config.toml
num_hidden_layers = 11
hidden_size = 128
n_experts = 24
experts_per_token = 4
d_expert = 32
d_shared_expert = 64
hidden_act = "geglu"
moe_layers = [0, 1, 2, 3, 4, 5, 6, 7, 8, 9, 10]
router_score = "sigmoid"
normalize_top_k = false
routed_scale = 1.0
balance_loss = 0.000558
balance_bias = true
init_std_router = 0.0102
lr_router = 0.00224
vocab_size = 7047
norm = "rmsnorm"
norm_eps = 1e-05
tie_word_embeddings = true
optimizer = "soap_variant"
learning_rate = 0.00866
beta1 = 0.95
beta2 = 0.95
max_grad_norm = 0.5
batch_tokens = 131072
max_seq_len = 512
train_tokens = 447600000
max_steps = 3415
dataset = "wikipedia_en"
Below are experts of layer 4 (counted from 0) of a mixture-of-experts language model. Rows are named gate (a neuron's input weights, with its number), up (a neuron's input weights, with its number), down (a neuron's output weights, with its number) and show model dimensions 0-63. Each number is 128 + 32 x the weight over its row's rms, rounded and kept within 0 to 255.
Before each expert's rows: "mostly gets" lists some tokens that are sent to it at least half of the time. This comes from a sample of Wikipedia text that the model never trained on.

# expert 0
mostly gets: " to", " and", " not", "ly", "ing", "ical"
gate24 [115 106 166 166 110 118 110 118 142 133 146 197  74 159 141 124 126 159 118 158 139 178  97 188 110 128 127 144 121  94 120 181 147 133 166 171 189 144 137 118 144 185 119  90 150 149 134 101 162 150 111 142 153 119 112  92 138 123 137 118 142 125 172  61]
up24 [ 99  98 114 157 109  85 121 176 158 126 152  92 152 135 124  99  95 173 168 118  99 122 113 144  93 144  71 133 179 112 189 120 122  77  99 105 120  56 123 133 140 121  90 158 110 113 104 138  88 146 149 106  34 133 181 174 140 132 174 169 165 168 138 106]
down24 [122 185  42 112 125 175 141 104 118 180 108 139 118  52 122 103 140 158 127 116 118 173 173 126 128 145 142 153 151 160 123 145 139 150 105 119 128 108 106 116 153 152  91 142 181 108 153 146 126 101  90 160 169 129 126  60 126 137  75 153 114 127 144 169]
gate25 [162 203 119 115  53 136 113 128 114 102 172 250  91 128  92  79 124 163 122 101 197 137 113 129 109 136 108 135  98 112 150 160 141 143 154 106 136 167 104  81 153 201 121 118 125 191 170 160 120 118  92  85 128 131 140 161 140 158  92 104 141 115 132 121]
up25 [ 99 169  57 155 123 131 143 159  63  81 167 134 104 196 163 127 115 146 147 141 177 108 140  97  74 150  72  79 138  95 126 132 141 181 132 170 125 151 102 148 189 115 113 165 129 137 116  82  96 133  78 155 100 119 172 129 150 179 120 141 161 135 135  97]
down25 [157 165  79  88  95 215 145 108 146 204 106  56 125  74 105 148 138 122 119 103  97 175  89 175 136 137 159 145 126 146 148 141  99 118 133 118 126  86 156 115 129 154 168  90 121 174 136 141 138  50 206 115 181 106 172 136 113 101 136 127 127 110  97 100]

# expert 12
mostly gets: ",", "),", "\",", "',", ".,", "8"
gate24 [106 177 195 163 113  65 166  88 123 132 162 100  93 106  61 181 172 129 153 134 146 134 149 149 137  68 102 105 157 125 128 106  64 145 124 110 151 138 174 160  93  79 115 119 142 133 108 170  45 116 154 128 154 126 133 102 132 134 106 166 144 164 170 172]
up24 [137  74 144 131  95 135 150  63  97 140 166  95 135  73 116  63 129 145 105 107 111 155 172 178 217 141  81 130 133 168 174 102  70 117 162 140 179  68 170 156 168 102  92 126 131 124  50 129  96 159 141 133 143 131 157 138 153 124 121 120 170 137 140 147]
down24 [151 118 137 119 114 162 152 141 158 110 138 101  84 142 131 162 141 148 121 126 137 115  97 130  93  80 136 139  92  58 117 101 141  90 119 135 159 189 160 121 142  99 151 137 130 135 206  62  93 106 110 101 161 172 142 116  86 135 162 126 118 157 111  90]
gate25 [115 137 142 159 147  88 117 118 151 165 114 173 161 108  66  42 154 101 148 130 162  88 111 140 114  92 232 168 146 161 127 165 120 148 147 113 173  80 100 168 112 143 152 186 157 123 135  54 169  81 107  96  89 154  84  72 131 145 111 157 152 105 151  97]
up25 [147 148 134  53 181 114 134 115  94 131 143 141 127 149  46 147  69 126  98 155 113  87 139  85  97  83 122 125 110 130 146 137  56 132 165 151 117 126 130 162  84 124 143 109  70 124 122 149 129 111 162  78  96 127 112 163 170  98 145 178 171 100 111 112]
down25 [143 138 108 178 126 173 118 133 127 123 141 188  82 127 154 103 121  95 115 101 219 165 194 133  89  85 151 102  87 136 146 169 166 183  59 108 115 119 133 117 123 121 153 137  79 130 141 116  69 111 127 218  73 182  81 107  79 183 116 170 123 107 142  69]

# expert 4
mostly gets: " f", " s", " c", " b", " h", " p"
gate0 [124 163 118 142 135 132  82 116 123 194 121  59 105 211  74 122 145  88 159 140  88 134 138 100 100  88 155 178 148 130 149 143 161 133 130 144  99  84 151  77 138 119 142 146 152 157 145 104 139  98 161 155 120 179 164 134 152 105 142 143 141  74 143 126]
up0 [ 44 106 122 133  79 120 148 112 112  88 100 177 103  87 104 114 140  85 135 125 122 160  65 108 155 141 151 160 138 183 127 146 177 120 152 178 136 105 127 107 187 156 105 143 119 142 149 106 143 123 165 102 106 129 116 118  94 175  78 110 158 131 127 102]
down0 [ 97 146 112 142 109  57 128 146 124 124 136 153 159 144 163 123 176 113  64 181 155 172  81  79 131  71 113 191 143 144 125 220  88  93 195 150 130 126 191 108 129 148 159 116 129 131 127 112 129  37 109 148 154 159 151 163 103 131 140 140 110  94 130 158]
gate1 [ 89 100 184 114 126 104 134 156 168 191 134 168 136  91 100 146 176 112 144 132 140 143 175 157 103 159 127 133 116 199 143 137  48 154 173 167 105 121 138 128 105 145 143 118 156  67 103 106 151 106  84  72  88 105 108 129 143  94 146 178 176 122 122 116]
up1 [ 95 118  92 120 135 125  92 118  95  71 132 119 172  92 117 171 133 151  97 141  90 140 135 174 173 117 101 113 178 157 108 134  97 140 113  80  89 150 173 136 122 120 135 157  76 140  94 185  66 163  98 139 159 100 127  82 132 142  84 162 100 117 103 123]
down1 [190 144  97 160 151 157 103  94 114  90 142 168 139  42 153 173 106  59  97 112 103 130  75 122 133  38 157 131 170  79  96 103 162  48 132 154 160 112 109 120 133 115 117 132 138 129 156  76  54 159 158 129 132 205 159  89 124  91 117 140 121 119 140 135]

# expert 18
mostly gets: "9", "0", "7", "1", "8", "5"
gate24 [142 161 128  52 129 110 153 118 109 151  80 119  89 111  86 147 137 104 145 154 145 129 182 144 145 133 146 129  98  65  78 129 129 166 100 168 106 129 137 177  92 160 159  90  74 135 147 130 102 143 173 140 116 127 122 148 108 155  75 111  47 186 126 137]
up24 [154 115 129 110 158 149 125 112 129 109 106  96 126 108 140 146 145 136 110 171  95 151 156 178 118 135 161 119  55  45 116 109 195 104 158 151 112 140 174 132 123 151 135 130 106 143 136 133 132 176  91 114  53 135 128 122 126  96 100 150 128 177  98  92]
down24 [ 67 151 179 100 134 106 156 145 213 119  99 134  91 101 134 157 149 151 184  69 132  94 171 116 138  96 151 124 134 122 127 183 126 131 124 132 207 110  93  92 118 186 178 100 146 175 113 152  58 105 111 151 140  78 139 115  82 130 110  96 113 166 143 127]
gate25 [103 143 189 160 111 121 110 137 165 111 166 134 125 112  74 108  69 110 122 142 121 121 131 127 116 123  86 141 101 123 110 118 159 230  92 123 113 147 107  88 118 145 125 115 143  58 104 126 126 133 110 134 137 192  74 132 106 146 140 122 108 120 179 113]
up25 [179 130  92 161 161 130 116 172 160 130 123 142 126 164 113 118 113 177  99 100 137 130 105 124 186 130  88 163 130 126  76 108 173 100 186 117 190 154 137 118 105  98  67 124  94  71 181 164  93 173 116 119 102 120  80 145  96 135 130 159 137 158 170  53]
down25 [146 106 125 143 126 127 148 148 103 190 169  91 153 193 134  45 178 185 170 124 157 118 111 151 156 112 100 140 177 122 163 132  78  81 147 113 129 119 153 126 156 142 122 181 104 175 120 130 187 164 182 134  94 141 129 109 156  84 111 122 132 132 121 112]

# expert 1
mostly gets: " for", " with", " to", " on", " and", " after"
gate24 [ 89 160  94 150 138 189 148 156 102  83 117 112  84 134 148 110  52  94  85 145 115 109 134 155  66 115  97 118 143 135 114  43 119 171 144 120  83 164 171 107 117 147 111 109 157 165 196  86 108 142 139 109 104  84 105 132 127 139 131 107 145 126  81 172]
up24 [222 146 173 160 127  85 141 168 125 118  76 137 154 111 156 121 119 125 106 142 129 101 119 157 137 225 105 153 150 162 169 123 118 128  92  85  81 106 115 114 169 150 128 180 128 126 106  27 137 114  95 115 116 115 124 133 138  52 107 113 153 114 138 139]
down24 [109 103 152 126 140   0 140  29 161 116 193 106 139  97 126 140 137 113 115 153 153 166 142 134 141  68 176 133 115 109 106 114 115 130 156 166 137 166 113 122 146  63 176 157 133 165 115 152 129 112 146 167 126 139 132 108  86 146 120 141  88 167 148  84]
gate25 [129  99 116 168 120 129 171 202 169 118  83 187 136 176 147 169 152 181  66  78 110 100 161 180 106 206 178 100  83 137 116 115 118 109  53 180 136 102  93 133 110 129  98  90  98 129 132  82 129 116 127 122 119  91 132  87 143 146 143 128 105  73  88 125]
up25 [119 134 195 135 131  92 100 144  40 188 133 145 147  68 119 171  75 109 131 152  74 130  86 136 153 115 136  85 139  83 126 123 164  87 120 146 116 149 155 117  80 110 203 136 138 139 141 120  63 119 220 138 118 141 114  76 131 121 150 138 142 126 196 107]
down25 [138  91 117 130 182 116  72 223  99 165 123 177 103 162  91 103 119 116 137 133 100 129 174 114 105 143  85 123 128 185 124 101 165 155 142 118 153 123 100  85 139 132  67 124 119 128 162 163 142 118 157 136 132  89 121 121 150  77 146 109 141  85 104 167]

# expert 10
mostly gets: " the", " a", " in", " to", " was", " as"
gate24 [171 133  65 196  96  89 106 111 139 173 127 142 169 144  99 140 127 122 165 161 155 114 138 135 105 114 108 124 170 150 126 128  97 112 138 170  72  56  89 122  52 152 120  93 157 134 121 138 146  87  93  94  90 152  56 143 154 105  88 126  95 136 165 167]
up24 [144 124 141 199 134 160 112 117 109 141 135 174 149 158 126 178 100 130 171 162 130 145 101  90 118  97 131  99 172 129 117 121 101 143  91  87 159 153 101 148 160  75 138 108 131 120 114 165 164 184 175 133 147 100  95 163 136 138 150 142 152  30 132 126]
down24 [122  95 194 141 168 173 220 150 169 138 140 159 119 143 155 155 152 115 124 108 151 122 104 129 101 126 103 178 126 110  96  89  80 158 147 160 138  93  85 176 103 171 129 144 177 133  78  87 142  83 152  92 179 125 123  69 124  93  72 118 148 207 158 115]
gate25 [157 101 105 106 107 144 174 139 161 150  77 160 116 157 120  94 143 140 128  92 130 113 139 123 110  67 122 144 116 109 100 141 161  63  94 156 126 121 119 128 159 131 115 122  72 186 174  68 127 112 195  97 139 104 136 179 177  73  65 139  99  99 124 142]
up25 [144  92 118  92 152  99 151 120 160 117 119 112  70 110  72 130 126 146 139 134  74  78  77 178 141 105  92 117 115 118 124  84  59 104  81 118 117  99  84 139 122 103  78 169 138  85 171 115  88 179 130 156 144 134  93 119 137 133 197 114 134  76 158 111]
down25 [193 137 118 164 142 115 174 106 179 104 123 148 136 135  85 159 112  94 106 162  75 144 109 141 114 191  90 127  99  93  94  86  79 170 142 128 119 138 121 113 154 108 156 154  93 115 194 161  88 179 140 120 101 116 136 128 168 116  63 173  33 140 156 144]

# expert 13
mostly gets: "u", "ar", "an", " K", "l", "el"
gate0 [ 93 108 138 143 135 152 138 149 169 139 119 147 104 130 194 217  98 136 145  90 143 107 124 143 136 119 140 120  82 145  86 149  68 117 114 131 123 180 138  45 121 162 133 185  74 156 103 132 151  93 106 102  67 167 136 108 159 124 146 129 107 138 118 110]
up0 [130  83  86  76 125 145 112 146 100 187 123  99  73  83  56 141 107 148 133 197 121  81 105  91 182  85 171 139 140 147 166 164 151  87 139 103  92 106  47 165 126 166 157 103 143 114  98 127 164 124 136 155 148  74 177  87  99 129 171 112 112 154 125 171]
down0 [ 69 154 110 178 121 140 146  94 155  78 195 169 178 128 172 232 120 198  77 120 117 179 114 151 115  77 129 124 153  82 113 141 178 135 206  87 140 170 146 114 163 115 163 111 121 124 136 142 111 150 128 180 100 168 119  78 163 167 121 144 141 166 113 137]
gate1 [ 83 115 121  91 123 152 140 154 230 110  93 153 129  70 174 137  72 134 116 136  59 119 118 125 123 167 131 143 156 175 138  89 102 161 138 139  93 118  97 159  85 139 145 108 142 127 108 107 144 109 155 116  97 103 159 123 113 159 118 184 146 145 144 180]
up1 [139 123  55  96 119 110 153 158 148 149 159 123  83 151 115 144 109 135  75 145  90 162  62  81  97  89 106 187 125 128  93 148 174 132 142 205 142 118 127 137 156 128 145 154 109  98 103  68 122 104 134 152 121 124 112 109  34  55  87  80 105 145 121 126]
down1 [119 130 140 148  71 123 135 110 165  94 110 115 153 137  85 135 147 153 143 134 118 127 153 141 125 200 149  86 174 168 153 170 140  98  94 151  58 128  86 164  99 132  94  97 121 118 114 143 146 152 164 112 108 124  74 153 145 128 108 117 198 109 154 115]

# expert 19
mostly gets: "\n", "==", ")", "===", " \"", " |"
gate0 [125  81 225 110  91  99  50 178  99 109 131 138 101  86  87 116  76 123  98 102 111 126 175 172  67 135  93  70 149 111 150 122  68 167 132  92 105 147 182 126 101  47 190  90 145 162  96 102 163 106 107 139 131  59 117 131 138 130 115  91 181 114 114 104]
up0 [154 138 121 125  85  97 189 135 129 147 113 114 162 170  75 102 161 104  82 203 124 141 139  82  74 114 119 125 123 135  51 188 104  95  71 137  96 128 128  84 136 155 131 141 151 146 177 122 148 121 105 115  95 113  90 163 176  72 119 135  79  86 139 164]
down0 [155 122 171 112 158 161 103 116 109 175 131 121 129  90  57 112 115 119 156  94 184  89 172 124 110 142 136 127 117 126 171  98 112 120 174 142  71 117  70 141 116 129 160 103  88 148 157 154 135 123 121 114 166 147 184  34 135 180 115 106  88 129 126 147]
gate1 [113 131 105 160 167 184 119  87  76 201 145 107 156  99 131  73 113  91 117 126 109 159 135 129 128 138 155 115 102 138  71  95  97 120 135  91 143 138 197 135 127 125 171 164 114  83 151  69 106 125 162 127 147 122 189 179 134 143 101 126 148  91 107 142]
up1 [131 118 107 155 117 180 118 128 135 132 134 157 136 120 144 122  99 159 126 138 108 133 103 113  91  93  89  86 138 140  90 117 140  89 171 154 111 138 186 183 159 135  99 105 108 152 109 203 115 162 101 171 164  74 127 114 167 126  70 148 156 110 101 161]
down1 [199 155 161 163 148 131  77 147 129  83 125 115 140 119 155 171 132 112 157 139 146  98  52 134 125 178  80 167 184 184 120 119  97 148 163 139  85 140 154 132 141  87 147 111 107 107  64 156  90 163 151 112  87  82  60 137 164 155  67 112 181 120 117 105]

# expert 15
mostly gets: " |", ")", " –", "\"", ";", " —"
gate24 [109 152 197  99 120  72  90 103 106 158 145  52  78 216  93 100 125  96  89 186 162 151  94 103 155 167  74 145 104 123 122 137 111 114 129 148 130 156 151 127 168  86 142 131 112  82 156 121  81 140  67 152 169 118 170 117  97 127 144 160 159 152 137 110]
up24 [107 155 159 127  88  99 135 136 156 157  73 128 127  85 164 126 155  69  81 125 114 178 148 118 161  80 125  80 204  89 118  85 169  86  96 144 149 158 176 135 172  99 114 123 125 165 152 128 147 173 141 146 145 125 112 168  47  85 215  80 149 173  86 157]
down24 [206 119 117 161 136  95 121 130 102 163 133 166  75 151 143 101 136 122 137 131 125 150 144  29 188 104  73  62 170 138 124 175 105 103  86 133 194 160 135 137 139 152 146 126 126 148 127 171 100 172 106  76 117  89 144 101  83 106 151 122 157  90 125 167]
gate25 [130 145 132 152 112 140 191  92 103  89 130  97 148 116 106 126 112 166 122  49 121 125 132 133  89 140 103 175 129  77 109 164  82 111 104 116  67 124 116 135 163 108 113 112 150 158 118 159 190 141 148 221 112 110 139 108 149 173 141  83  93 108  95 109]
up25 [ 96 162 149  85 119 104  90 167 140 123 137 162 145  69 172 151 148  99 144  89  73  80 150 168 163 150 140 125 102  93 118 123 172 131 199 173 114  94 131 143 141 174 114 156 184  66 166  68 116 100  84 153  95 169 123 155 137 121  80 153 161 113 107 144]
down25 [102  79  86 138 156 141 113 128 179 145 105 122  76 166  78 126 133 113 110 135 119 106  97 104 140  90 114 136  99 103  73 118 133 118 144 130  69 136 141 133 130  88 133 175 138 153  92 121 158 162 156 116 137 212 115 113  81 160  95 132 179 119  69 103]

# expert 23
mostly gets: "ak", " United", "an", " Y", "ik", "ai"
gate0 [ 79  61 109 126 110 116 139 176 166 165 158 129 150  93 110 162 167 129 101  47  93 131 181 124 146 122  55 118 148 110 108 172 142 156 100 142  91  97 166  82 144 138 189 136 105 152 158 117 127 127 114 185 142  70 179 171 151 145 137 129 126 169 130 129]
up0 [157 142 155  75 105  74 120 136  89 168 124 139  98 161 170 171  76 161 142  91 135 105  72 103 166 135 145 112 157 126 123 115 131 120 173  95 180 143 107  85  93 159 124 130 127 156 185  74 128  99 127  83 135 113  76 164  89  96 113 195 112 146 127 132]
down0 [104  98 162 155 217 178 145 146  68 140  72  80 137 130 158 123 173 113 107 101 121 144 123 103  88 115 110 185 159  97 111 115 154 113 119 122 167 145 112 109  90  84  92 111  87 132 116 128 151 159 116  83 166 139 128 142 133 103 118 121 123 101 181 135]
gate1 [144 157  97  95 151 104  87 156 162 103 135 139 191 158  97 162 140  99 114 131  77 104 160  81  97 209  88 140 139  98 169 143 145 172 151 148 171 120 166 138  98  75  19 180 154 157 135 146 188 107 118  90  84 127 131 118 127 120 125 171 103 126 137 115]
up1 [140 185 135  72 140 164 160 152 130 135 158 117 130 109 124 136 108 151 145 146 131 149 107 166 156  82 157 159 138 130 134 126 129 168 161 157  83 168 116 147 134 108 103 137 116  97  59 136  83  71 121 143 199 148 218 120  74 148 110 136  92 151 112 165]
down1 [129 128 102 111 173  47 132 150  67 140 111  83  94 167 137 140  80 122 155  84 114  74 143 188 162 150 124 156 138 125 157 116 118 114 116 145 155  89  75 159 168  87 137 100 162 131 157 146 159 129 133 159 205 161 105 165  96 146 130 115 126 112  97 144]

# expert 21
mostly gets: "%", " United", "ity", " States", " season", " team"
gate0 [160 181 121 156 193 137 129 172 100  95 115 138 162 150  62 173 133 151 176 122  98 147 134 130 113 139 140 152 129 137 110 135 104 178 111 116  99 133 147  91 129 129 153 110 133 115 112  77 140 125 111 102  80 138 153 139 233  59 122 108 188 152  87 115]
up0 [120  43 129 173  85 105  93 154 171 154 127 100 163 123 114  66  71  71  94 164 175 120 116 112 135 106 130  45 147 112 121 112 110 120  96  90 111 117 143 159 168 173 125 132 126 143 168 174 190 137  95 122  74 103 127 100 122  93 135 166 118  99 145 104]
down0 [118 134 134 167 162  93 128 179 215  57 127 137 114 121 126 136 199  72 132  86 149 131 146  70 131 130  96 164 139 180 149 138  91  87 114 104 148 111 139 114  89 134  95 159 138 120 166 103 178 126 149  18  91 153 159 192 139 103 152  99  98 134 114 137]
gate1 [109 105 194 149 121 176 162 111  94  72 175 142 157 130 127 123  60 157 147 143 104 118 109  44 143 158 111  98 123 100 111 125 181 137 145  88 157 127 135 124 140  68 140 128 143 128 102 118 128  86 171 146 173  87 182 128 122 131 178 108 198  96  95 171]
up1 [201 120 163 154 141 121 138 153 125 136 129 128 161 102 101 129 129 139 126 158 122 181 152 113 132 130 142  90 115 184 178  77 111  97 149 108 150 142 138 104  93 109 138 112 112 106 165 174 204 175 183 169 109 150 123  91 147 151 101 122 100 119 107 133]
down1 [118 151  90 171 110 174 200 113 129 176 177  82 120 124  91 161 130 183 132  90 118  98 157 134 131 110 129 121 110 146 137 138 155 116 135 175 165 135  87 124 138  87 138 187  53 109  79 156 114  83 156 131 147 184 165 176 123 135 136 149 184  50 131 150]

# expert 20
mostly gets: " the", " and", " a", " of", " for", " his"
gate0 [149 136 180 151 144 102 126 128 150 129 140  56 139  53 129 104 101 143 109 119 141 137 139 151 109 121 105 123 105 136 173  99 115 146  89  72  75 138 111 160 100  47 133 171 158  86 100 174 124 197  93 134 139 152 171 169 126 108 132 109 185 153 132  89]
up0 [112  82 128 161 155 131 143 154 132 130 158 155 118 147  94  75 156 166 173 204 146 104  88  67 110 100  82 104 155 204 120 159 127 132  73 139 117 131 158 129 121 147 101 161  88 151  98 155 140 155  76 135  94 144  53 108 136 129 119 174 145 131  88 157]
down0 [143 127  78 132 145 136 139 112  91 142 115 135 160 132  98 150 128 154 137 115 122  85 108 126 126  85 135 136 133 127 108 191 136  79  94 152 174 117 154 152 128  84 125 114 149 127 134 192 105 131 110 157 162  81 125 184 127 112 147 136 102  70 113 124]
gate1 [141 162 159  97 120  63 128 145  50 151 100  59 106 151 133 144 120 165 100 145 108  80 110 171  76 113  77 174 107 129 147  96  80 132  90  60  78 125 122 162 120  78 137 142  79  89 134 132 134 116  71 150  99  80 224 100 123 123 124 178 173  85 140  85]
up1 [172 131 119 108 122  59 169 137 123 169  96 121  98  94 134 124  85 145 136 123 128 128 165 141 127  89 133 157 100  90 121  88  91 121 127 156 141 122 107 178 137 147 136  92  99 134 123 117 127 140 100  91 137  89 108 124  98  84  86 135  99 108 147 145]
down1 [141 162 160 205  73 103 120 115 146 124  70 166  97 106 138 120 158 139 113  98 174 195 155 139 140 178 114 146 155 147 103  91 105 106 127 170 125 177 146 107 115 110 100 119 124  95 180  96 109  97 128 110 120 178  99 112 113 163 102 114 127  89 148 128]

# expert 3
mostly gets: " |", " John", " York", " United", " USA", "ford"
gate24 [119 177  88 120 129  72 131 104  84 141  91  85 165 111  87 134 135  92 157 155 119 156 147 111 154 112 163 139  89 100 132 163  78 105 108 111 124 117 164 113 159 130 116 127 174 124 110 123 144 134 122 141 105 115 107 114 132 161 131 208 128 154  77  88]
up24 [140  79 104 122 117 100 114  70 172  66 145 149 145 137 123  96 191 137 146 186 126 125 111 141  83 121 150 138 114 109 159 139 151  98 118  75  95 118 128 132 159 124  74 110 163 100 108 134 168  55 122 180 122  65 163 141  99 139 104 119 131 161  90 134]
down24 [103 120 112 107 135 175 154 144 121 162 102 168 177 137  87 109 131 130 139  96 123 105 197 146 101 186 149 103 102 119 147 180 134 111  86 107 100 162 101 121 121 180 119 122 154 123 198 139 128 172 123  82 172  89 111  61  78  99 109 110 142 115 108 125]
gate25 [147 138  52 135 116  97 111 121 152 130 121 153 164 119  96  99 162 178 118 157 132 137 120 122 101 178 147 127  96  63 176 164 111  95 151 124 108 133 158  76 116 107 141 146 131 156  96 183 155 151  90 118  94 136 153 153 149 123 180 113 108  74 137  99]
up25 [156 135  66 156 166 121 110 144 139 121 183 201 123 198 127 124 109 101 118 123 129 160 136 167 151  49  75 134 126  85 174 133 121 178 140 116  44 123  40 115 127 129 119 113 147 100 156  70 115  99 118 132 135 106  99 110 199 136 177 115 132  65  72 169]
down25 [143 126 103  91  86 163 181  90  70 144  79 118 123 102  98  96 133 123 147 124 137  32 196 118 130 130 162  72  87 167  84 178 121  47 107 159  85 141 151  94 148 145 115 161  65 166 142 127 114 177 160 129 108 111 182  84 109  72 117 115 167 104 173 118]

# expert 16
mostly gets: "\n", "==", ".", "===", " =", ")."
gate0 [124 188 137 173 131 113 149  87 135 194  52 133  64 165 157 148 111 112 149 107 123 143 114 125  90 151 160 100 125  96 113 153  62 112 119 106  61 158 133 122 143  84 128 125  64  89  70  79 144  76 147 148 156 126 103 160 153 123 131 115 152 113 105 143]
up0 [187 152 150 111 121 135 108  90 171 118 142 138 126 136 135 178 179 130 143 131 129 155  88 111 158 170 189 120 130 120  99 130 134 154 168 105 188 143 122 164 142 150  63 116 123 139 101  66  94 121 108  59 111 166 114 111 172 103  94  56 135 143  80 136]
down0 [115  77 162 136 155 126 123 146  94 110  55  99 129  94 144 155 134 144  93 138  86  94 128 114 146  79 120  92  81 155 128 132 102  98  67 110  63 160 156 172  70 102 132 129 145 124 129 133 110 118 108 165 154 100 102 178  92 144  98 117 118 130 161 128]
gate1 [129 147 131 123  90  70 147 135 139 152 175 117  92 115  77  72 151 143 104 104  96 174 133 171  90  88 103 121 111  87 123 121 117  49 101 162  75 128 108 160  88 175 138 125  49 145 122 112 126 147 155 115 151 168 115 122 117 147 135  90 108 129 135 152]
up1 [146 158 135  90 116 161 108 126 133 169  70 132  73  86 156  97 122 129 185  97 134 150 109 133 171  95 104 114 182 112  64 146 218 137  98  79  93 131 138 167 112 160 150 125 203 126 110 134 111 197 171  68 128 108 146 163 199 119  99 111 177 179 103 119]
down1 [171 108 185  94  90  69 113 144 160  79 142 177 179 172 124 166 172 106 106 110 148 170 175 192 142 166 101 203 124 166 123 137  82 170 180  80 185 171  86 137 141  94 117 139 145  97 120 142  84 146 141 113 107 154 170 112 126  97  80 123 151 187 165 142]